Below are experts of layer 4 (counted from 0) of a mixture-of-experts language model. Rows are named router (the router's row for the expert), up (a neuron's input weights, with its number), down (a neuron's output weights, with its number) and show model dimensions 0-127. Each number is 128 + 32 x the weight over its row's rms, rounded and kept within 0 to 255.
After each expert's rows: a language model's description of what the expert responds to. This comes from a sample of Wikipedia text that the model never trained on.

# expert 5
router [141  61 118 128 108 122 114 170 121 123  96 143 136 140 171  98 163  98  94  99 101 141 112 176 177 181 110 114 137 105 114 157 106 129 145 104 145 120 148 161 133 124 149 157 198 123 155 135  98 177 111 142 127 133 103 155 147 135 103  74  78 120 116 163 218 115 153  91 100  99 118 108 133 144  61 119 223 109  64 130  97 189  81 146  80 125 128 130 130 156 120 214  74  76 195 109 120  98 154 105 195 106 141 117 106 126 157 157 100 108 118 160 136 140 129 131 125 128 120 150  67 162 154  89 152 130  92 100]
up1 [114 169  89 172 164 141 146 134  71 103 179 151  85 106 124 100 167 132 157 100  96 127 101 122 126  68  78  89  85 125 115 158 119 164 197 146 105 104 116 136 102 131 117 126 123 110 133 132 134 112 194 178  93  84 122 128 131  82 138 155 132  87 158 181  53  80 111 172 115 119  82 144 104 184 119 143 123 124 109  92 119 120 151 149 191 161 126  69 140 100 145 144 162 132 193  96 164 152  94 134 160 164 120 126  87 157 136 161 121 113 146 128  94 186 179  70 137 108 175 173 164  82 176 123 113 102 144  81]
down1 [136  95 143 103 104 127 100 146 131 153 179 196 101 102  93 113 119 106 174 136 105  99 130 111  77 114 157 143 135 169 136 144 136 147 127 135 159 111 113 105  83 130 172 153 140 152 177 118 123 193 183 189 135  70  84 103 157 109 139 158 155 123 157 109 101 100 140  85 134 147 134 146 107 160 138 134  55 176  96 131 161 108 111  96  59 159  74 211 141 164 109 102  91  93  94 156  81 146 104 128 132  95  94 139 146 170  89 135 173  85 140 145  68  77 105  96 161 140 108 161 156 159 137 135  70 150 200 146]
Adjectives and verbs of extension, leading or continuing, often after the or was, such as extended, lead, continued, entire, returned.

# expert 55
router [123  64 194 177 104 173  96 118 114  91 105 139 133 112 104 137 112 140  81 129  90 120 167 108 144 153 169 139  91 149 139 148  80 110 159  81 178 133 148 115 144 182 134 104 108 122 176 181 117 109 123 158 167 102 104 177 183 129  76 156  64  89 104 101  99  84 169 138 159 135 106  81 102 156 125 152 116  95 170 119 128 134 131 154 149 122 144 121  77 139 108 155 148 141 135  72 110 110 108  95 166 166 195 103 154 140 109 100 122 101  76 133 122 139 107  65 132 145 153 125  81 214 152 145  48 166 173 129]
up0 [143 144  84 100 168 109 128 112 104 127 139 119  66 103 170  93 169  91 121 130 131 102 149 115  97 119 152 123  67 127  97 111 130 153 149 128 137 114  91 159 120 190 124  68 125 102 143 145 196 133  79 126 121  86 196 132 200 179 124 104 150 186 123  68  67 112 152  96 151  96 172 169 152 151  94  94  82 157 102 102 146 153 113 135 134 207 123 100 104 154 113 131 146  80 141 119 121 116 104 118 173 106 140 139 184 115 142  73 183 180 105 165 158 137  65 129 154 143 120 113 191 141 106 130 117  66  97 128]
down0 [ 94 110  84 121  86 111 126  92  92 141 116 117  88 154  81  98 113 151  90  94  83 133 147  97 182 167  89 159 136 106 141 142  99 143 167 171 148 112 157  93 111 153 126  98 146 149 202 129 169 117 173 159 116 132  91  64 132 140 156 121 191 110 183 152 126 134 155  78 108 127 162 170  62 125  86 149 156 178 132  97 107 155 181 114 118 168 152 105 166  95  98 151 150 100 105  95 146 131 121 125 106  86 145 130 107  97 114 165 157  86 137 247  77 164 134 127 136 134  75 164 105 149 120  95  84 154 148 154]
The 0 in years like 2021, plus long, wide, km and million, and Place in Place of birth infobox fields.

# expert 0
router [ 90 124 117  80  95 112 135  91 156 147 170 119 149 116  95 185 124 112 124  90 132 117 172 134 133 167 141 113 142 103 126 101 164 102  80 181 228 117 117 163  60 123 120 103  88 166 134 171 149 143 158  74 170 128 153  76  89 117 124 143 102  75 106 155 146  74 101  61 146  85 181  96 141 143 127 105 164  84 154 133  80 143 103  94 146 174 165 155 168 159 149 150  97 163  96 126 153 150 125 137 132 129 108 127 119 136 102 181  97 116 159 161 101  66 162  96 136  85 157 148 120 166 165 153 139 187 134  65]
up2 [108  43 118 147  91 151 125 126  75 118 128 115 119 127 136 110 181  79 100 152 206  81 115 153 145  90  98 107 111 115  68 128 142 137 125 168 158 172 104 127  94  90 178 160  95 161  75 177 107  82 173 179 151 139 123 117 136  91 120 102  91 113 166 196 114 104 134 110 124  83 113 110 165 126 142 177 143 159 122 170 118 130 159 160  93 137 178 137 141  67  89 130 135 163 174 123 172 138 147 166 102 130 111 123 163 114 113 101 177 129 144 142 144 101 204 175 120 128 127 125 126  62 108 164  93 110 144  54]
down2 [127 142 151  95 122  70 163 129 161 178 175 151 118 143 125 126  99 164 164  82 119 134 125 127 128  81 155 131 141 163  84  56 106 140 115 150 131 156 151 132 164 189  53  93 122 160 116  68 127 144  88 102 144 114 138 134  82 161 134 157 146 106  99 120 136  93 170 193 120 175 137 143 136 115 152 164 133 139 129  98 122 145 102 177  92 107 150 147 140 208 145  92  47 106 137 155 102 117 126 104 147 106 120 119  93  89 172 186 131 156 105  90 161 150  93  93  86 154 104  83 157 132 103  60 104 153  88 209]
Nouns naming media and creative works after articles or possessives, such as film, book, album, series, episode, plus published and wrote.

# expert 38
router [149 101 128 175 144 153  93 107 180 175 156 158 132 118 172 203 123 154 169 103  92 129 165 141  96  91  88 125 179 174 160 154 124  65 105 172 116 160 114  87  86 126 128 115  74 145 171  71 100  93 130  95 107 150  63 103 157 147 145 177 143  72 104 141  99 102  78 154 182 115 200  66 154 175 109 131  94 122 125 116 138 131 143  99 141 167 126 190 176 132  95 102  62 115 151 141 175 182 131 129 112 146 168 114 148 160 107  64 103 134 110 112 126  99 155 114 143 107 133 143 145 137  96 128 126 127 141 168]
up2 [129 139 142 126  96 163 131 126  89 158 100  83  63 146 120 138  79 169 146 152 146 136  81 148 114 106 153 188 118 143 150 108 167 121 184  93 160 104 133 131 165  68 151 142 141  93 106  57 135 143 185 158 108  91 123 160 116 131 194 166 102 165 100 124 186 130 131  96 143 152  63 126 181 106 129 149 124 142 139 157  62 109 119 115 103  76 187 109  75 106 105  75 149 156 100  98 158 128 197 109 134 163 134 149 120 108 105 111 128 193 119 130 124 174 108 138 108 146  85  93  95 124 112  84 137 207 177 104]
down2 [140 135 142 142 161  86 145 193  68 116 186 152 154 118 100 112  87 109 148  96 173 196 148 136 159 152 114  88 171 128 143 105 102  85 131  90 103  72 109 138 123 102 116 168 177 150 148  89 121 101 136  96 100 160 147 128 152 200 136 102 100  72  99 110 135 135 108 192 107 108 131  88 144 146 103 124 171 106 135 136 164 110 129 143 171 131  77  89 127  79  88 159 166 154 126 103 131 204 155 173 134 151 100  44 143 165  81  92 122 144 151 159  86  91 193 113 148  84  86 128 100 125 161 157 118 111 150  99]
The digit 1 opening a multi-digit number, mostly years and centuries after spaces, dashes or parentheses, such as 1965, 19th.

# expert 54
router [131 126  87 168 118 175  95 137 133  82  64  80 133 111 193 171 107  93 170 135 182 176 132 168 127 127  59 107 155 134 103 111 164 103 116 114 200  86 154  74 120  97 153 153 124  87 115 169 182 125 109  99 113 150 117 128 136 165  81  97  88 136 101 120  65 114 132 142 122 178 163 121 158 173 169 142 170  91 174 138 145 165 155  93 120 137 148 122 157 183  82 111 119 103  83 162 164 117 149 133 191  91 138 102 131 126  92 126 105 171 165 174 152  85 173 159 156 155 116 111 122 125 108 114  99  61 122 111]
up0 [103 147 155  92 194 120 156 121 120 166 205 139  83 141 128 153  98 124 109 127  94 107 125 131 140 121 145 141 212 133  89 110 144 128 167 156 130  91 140 118 102 155 144  62 147 100  95 174 102  70 129 131 121  80 108 150 113 157 170 162 129 113  92 120 141 138 102 153 113 117 111 104 102 185  88  96  85  91 173 122  91 196 104 140 120 116  61 137 131 168  96 153 155 162  46 103 138 132 171 107 147 111 158 110 114 155  95 122 103 231 120 109 172 190  76 126 133 126 114 122 100 152 103 166 138 119 163  82]
down0 [ 48 141  88 140 160 131  66 100 184  84 121 176  59 144 130 193 110 137 135 148 144 145 143 110 134 139  27 185 109 168 124 181 120 139 143 106 124 104 122 114 101 136 138  45 123  98 158 135 120 165 174 128  91 109 128  90 185 129  75 153 143 136  84  90 139 201 132 105  96 140 159 116  88 121 140 124 103 100 159 124 210 125 177 109 189 155 108 115 153 148  69 171 136  91 128 159 143 115 110 119 153  81 114 134 120 147 149 104 140 158 138 162 166 117 154 147 153 109 116 113  96 133 113  93 154 164 123 113]
Personal pronouns opening sentences or clauses (He, She, His, her) and name-starting pieces like Los, Le, De, La; also D in Due.

# expert 9
router [123 126 141 102 104  83 161  97 159 134 151 148  98 175 132 121 106 125 142 141 109 142 121 111 189  50 138 138 138 178 126 122  67 137  84 201 136  88 109 183 175 116 120 132  85 141 113 113 123 204 125 106 138  81 144 169 101 150 188 148 163 115 143 141 177 103 169 122  86 153 142  73 126 116  86 105 136 170 102  99 115  75 120 118 104 158 191 130 150 157 193 121  74 155 128  90  88 141  74 112 152 149 148 120  61 160 107  99 157 138 165  82 155  82  97 160 156 155 131 124  76 110 144 176  95 162 127 142]
up2 [106 130 114 171 111 136 189 114 107 110 117 101  97 118 115 107 147 123 125 137 207 127 120 182 139 152 127  98 156 132 152 126  92 167 122 102 122 145 183 112 153  69  85  54  84  98 119  35 121 159 191 136 121 119 193  92 116  79 106 108  87 145 119 127 104 141 201  90 168 105 127 174 170 118 152  93 112  69 116 127 165 101 162 145 133 160 144 165  96  95  84 130 157 160 132  57 117 141 121 154  62  79 161 159 151 166 155  79 111 163 149 126 117 183 129 106 112 176 133 131 156 134 125 109 153 141 129 120]
down2 [145 127 148 117  89  60 166 106 139 174 124 125 151 180  90  97 128 149  69  95 162 177 165  97 121 132 154 110 154 149 150  80 109 139 105  94  92 138 135 157 152 136 140 103 170 135 146 132 172 131 154 149  61 115 132 162 115 144 178 173 150 107 140 120  81 129 118 121 120 126 111  74  98 134 144  98 184 160  80 146  81 106  72 178 129 142 131 199 128 154 138  85 119 119 111 176 123 117  98 166 101 144 129 108  68 220 105 136 171 156 179  66 152 144 113  90 133  86 137 146 106 118 133 172  65 140  63 101]
Nouns for places, buildings or domains after the or a, such as area, station, village, site, sector, temple.

# expert 37
router [122 179  66  93 140 132 187 126 173 108 139 174  96 164 106 179 154  55 147 141 107 100  99  85 119 120 159 177 144 160 139 111 142 144 121 193 134 131  86 156 165 110  85 145  87 148  66 157 146 115  91 165 106 115 122 147 117  99 156 126 153 132 168  91 119 113 156 124 140 130 182 133  91 107  95 119 142 101  98  88 120  88 178 100 174 162  70 153 136 176 197 194 125 163 175 164 128 114 154 116 126 117  95 128 110 149  93 111  66 118 100 145 113 103 119 101  77 130 211 139  76 127 112 110 126 146  75 112]
up1 [ 92 132 193 128 104  77 162 128 143 142 160  97 119 166 112 139 113 142 106 167 147 127  97 136 134 159 139  70 134  93 163 175 117 167 135 115 130 108 141  73 190 151  92 135 150 142  64  99 167 197 172 110 120 109 144  92 122 152 181  67 107 111  88 141 126 146 154  92 128 147 133 122 164 157  95  75  87 162  36 152  72  85 112  94  94 135 151 126 123 138 162 156 178 150 166  56 103 164  71 144 130 147 111 121 119 115 166 132 110 118 132  99  98 149 162 171 103 121 178 145  98 128 154 125 111 156 182  66]
down1 [113  86  20 108 148 203 124 130 115 129 126 133 141 144 146 116 114 201 177 156 186  97 129 154  65 166 124 128 149 128 126 113 165 132 157 102  85  85  86 138 101 103 128  98 231 142 171 114 130  74  63 132 128 150 168  86 159 118 122 121 132 130 144 109 116 140 108 149 153 137 151  78  93 130 178 143 112 125 131 134 108 149 108 112 144 113 122 101 169  50 113 157 131 204  75 154 129 134 131 104 111 122 195 163 143 162 170  81 106 145 128 120 136  82 104 138 136 131 156 124 127 100  86 143 130 115 131  64]
Singular common nouns right after the, a or his, such as game, war, car, event, accident, decision.

# expert 32
router [ 98 109 109 151 130 138 123 113 103 154  83 179 121 134  49 146 134 120  84 114 167 139 120 169 152 146 110 173  84 127  86  95 153 187 118 125 153 133 112  87 120 143  84 160 187 148  47 164 143 155 114 156  93 103 143 107 116 142 133 102 136 132  93 158 112 154 110 169 119  91 123 141 136  81  94 129 169 143 113 124 148 139 118 126 165 166 114 154 143 199 145 148 192  48 153 171 147 149 205 145  51  76 110 103 155 114 144 103 121 109 184 148 112 116 117 149  73 140  74 151 130 174 111 115 115 155 161  58]
up1 [ 59 179 134 136 133 144 154 118 139  96 129  81  62 200 141 155 135 123 183 117 127 119  81 130 140  88 128  99 146 113  81 120  95 115 143 154 101 116 150 172 123  91 147 151 147 161 145 106 134 139  85 108  97 187 139 103  61 134 164 210 100 134  66 127 135 134 177  99  84 138  91  91 110 173 144  97 102 142  99 119 126 130 103 162 104 115 146 142 100  98 143 154 128 113 156 104  97 133 118 115 149 125 100 150 136 120 135 133  74 109  72 117 108 196 195 161 124 166 149  58  92 134 180  92 191 152 202 137]
down1 [104 136 147  83 149 105 172 118 136 117  99 121  81 184 194 156 112 150 216 177 204 120  97 110 165 117 148 113  94 147 118  58 183 187 116 149 108 131  77 168 122 101 142 131 137 112  51 159  78 120 154 158 117  80 142 112 168  96 149 125 131 135 142  77  98 190 131 113 136 156 107 180 153 135 119 112  98 149 101 119  79 133 152  84  89 140 109 144 190 165 128 125 112 135 147 130  95 153 119 126 118 136 130 116 103 100 116  89 147 137  99 126 158 182  69 165 127 142 143  67 150  83  74 115 169 126 138  80]
Inner syllable pieces such as et, or, ey, y in words like Sheet, Competitions, centimetres, plus American, Canadian, Arkansas.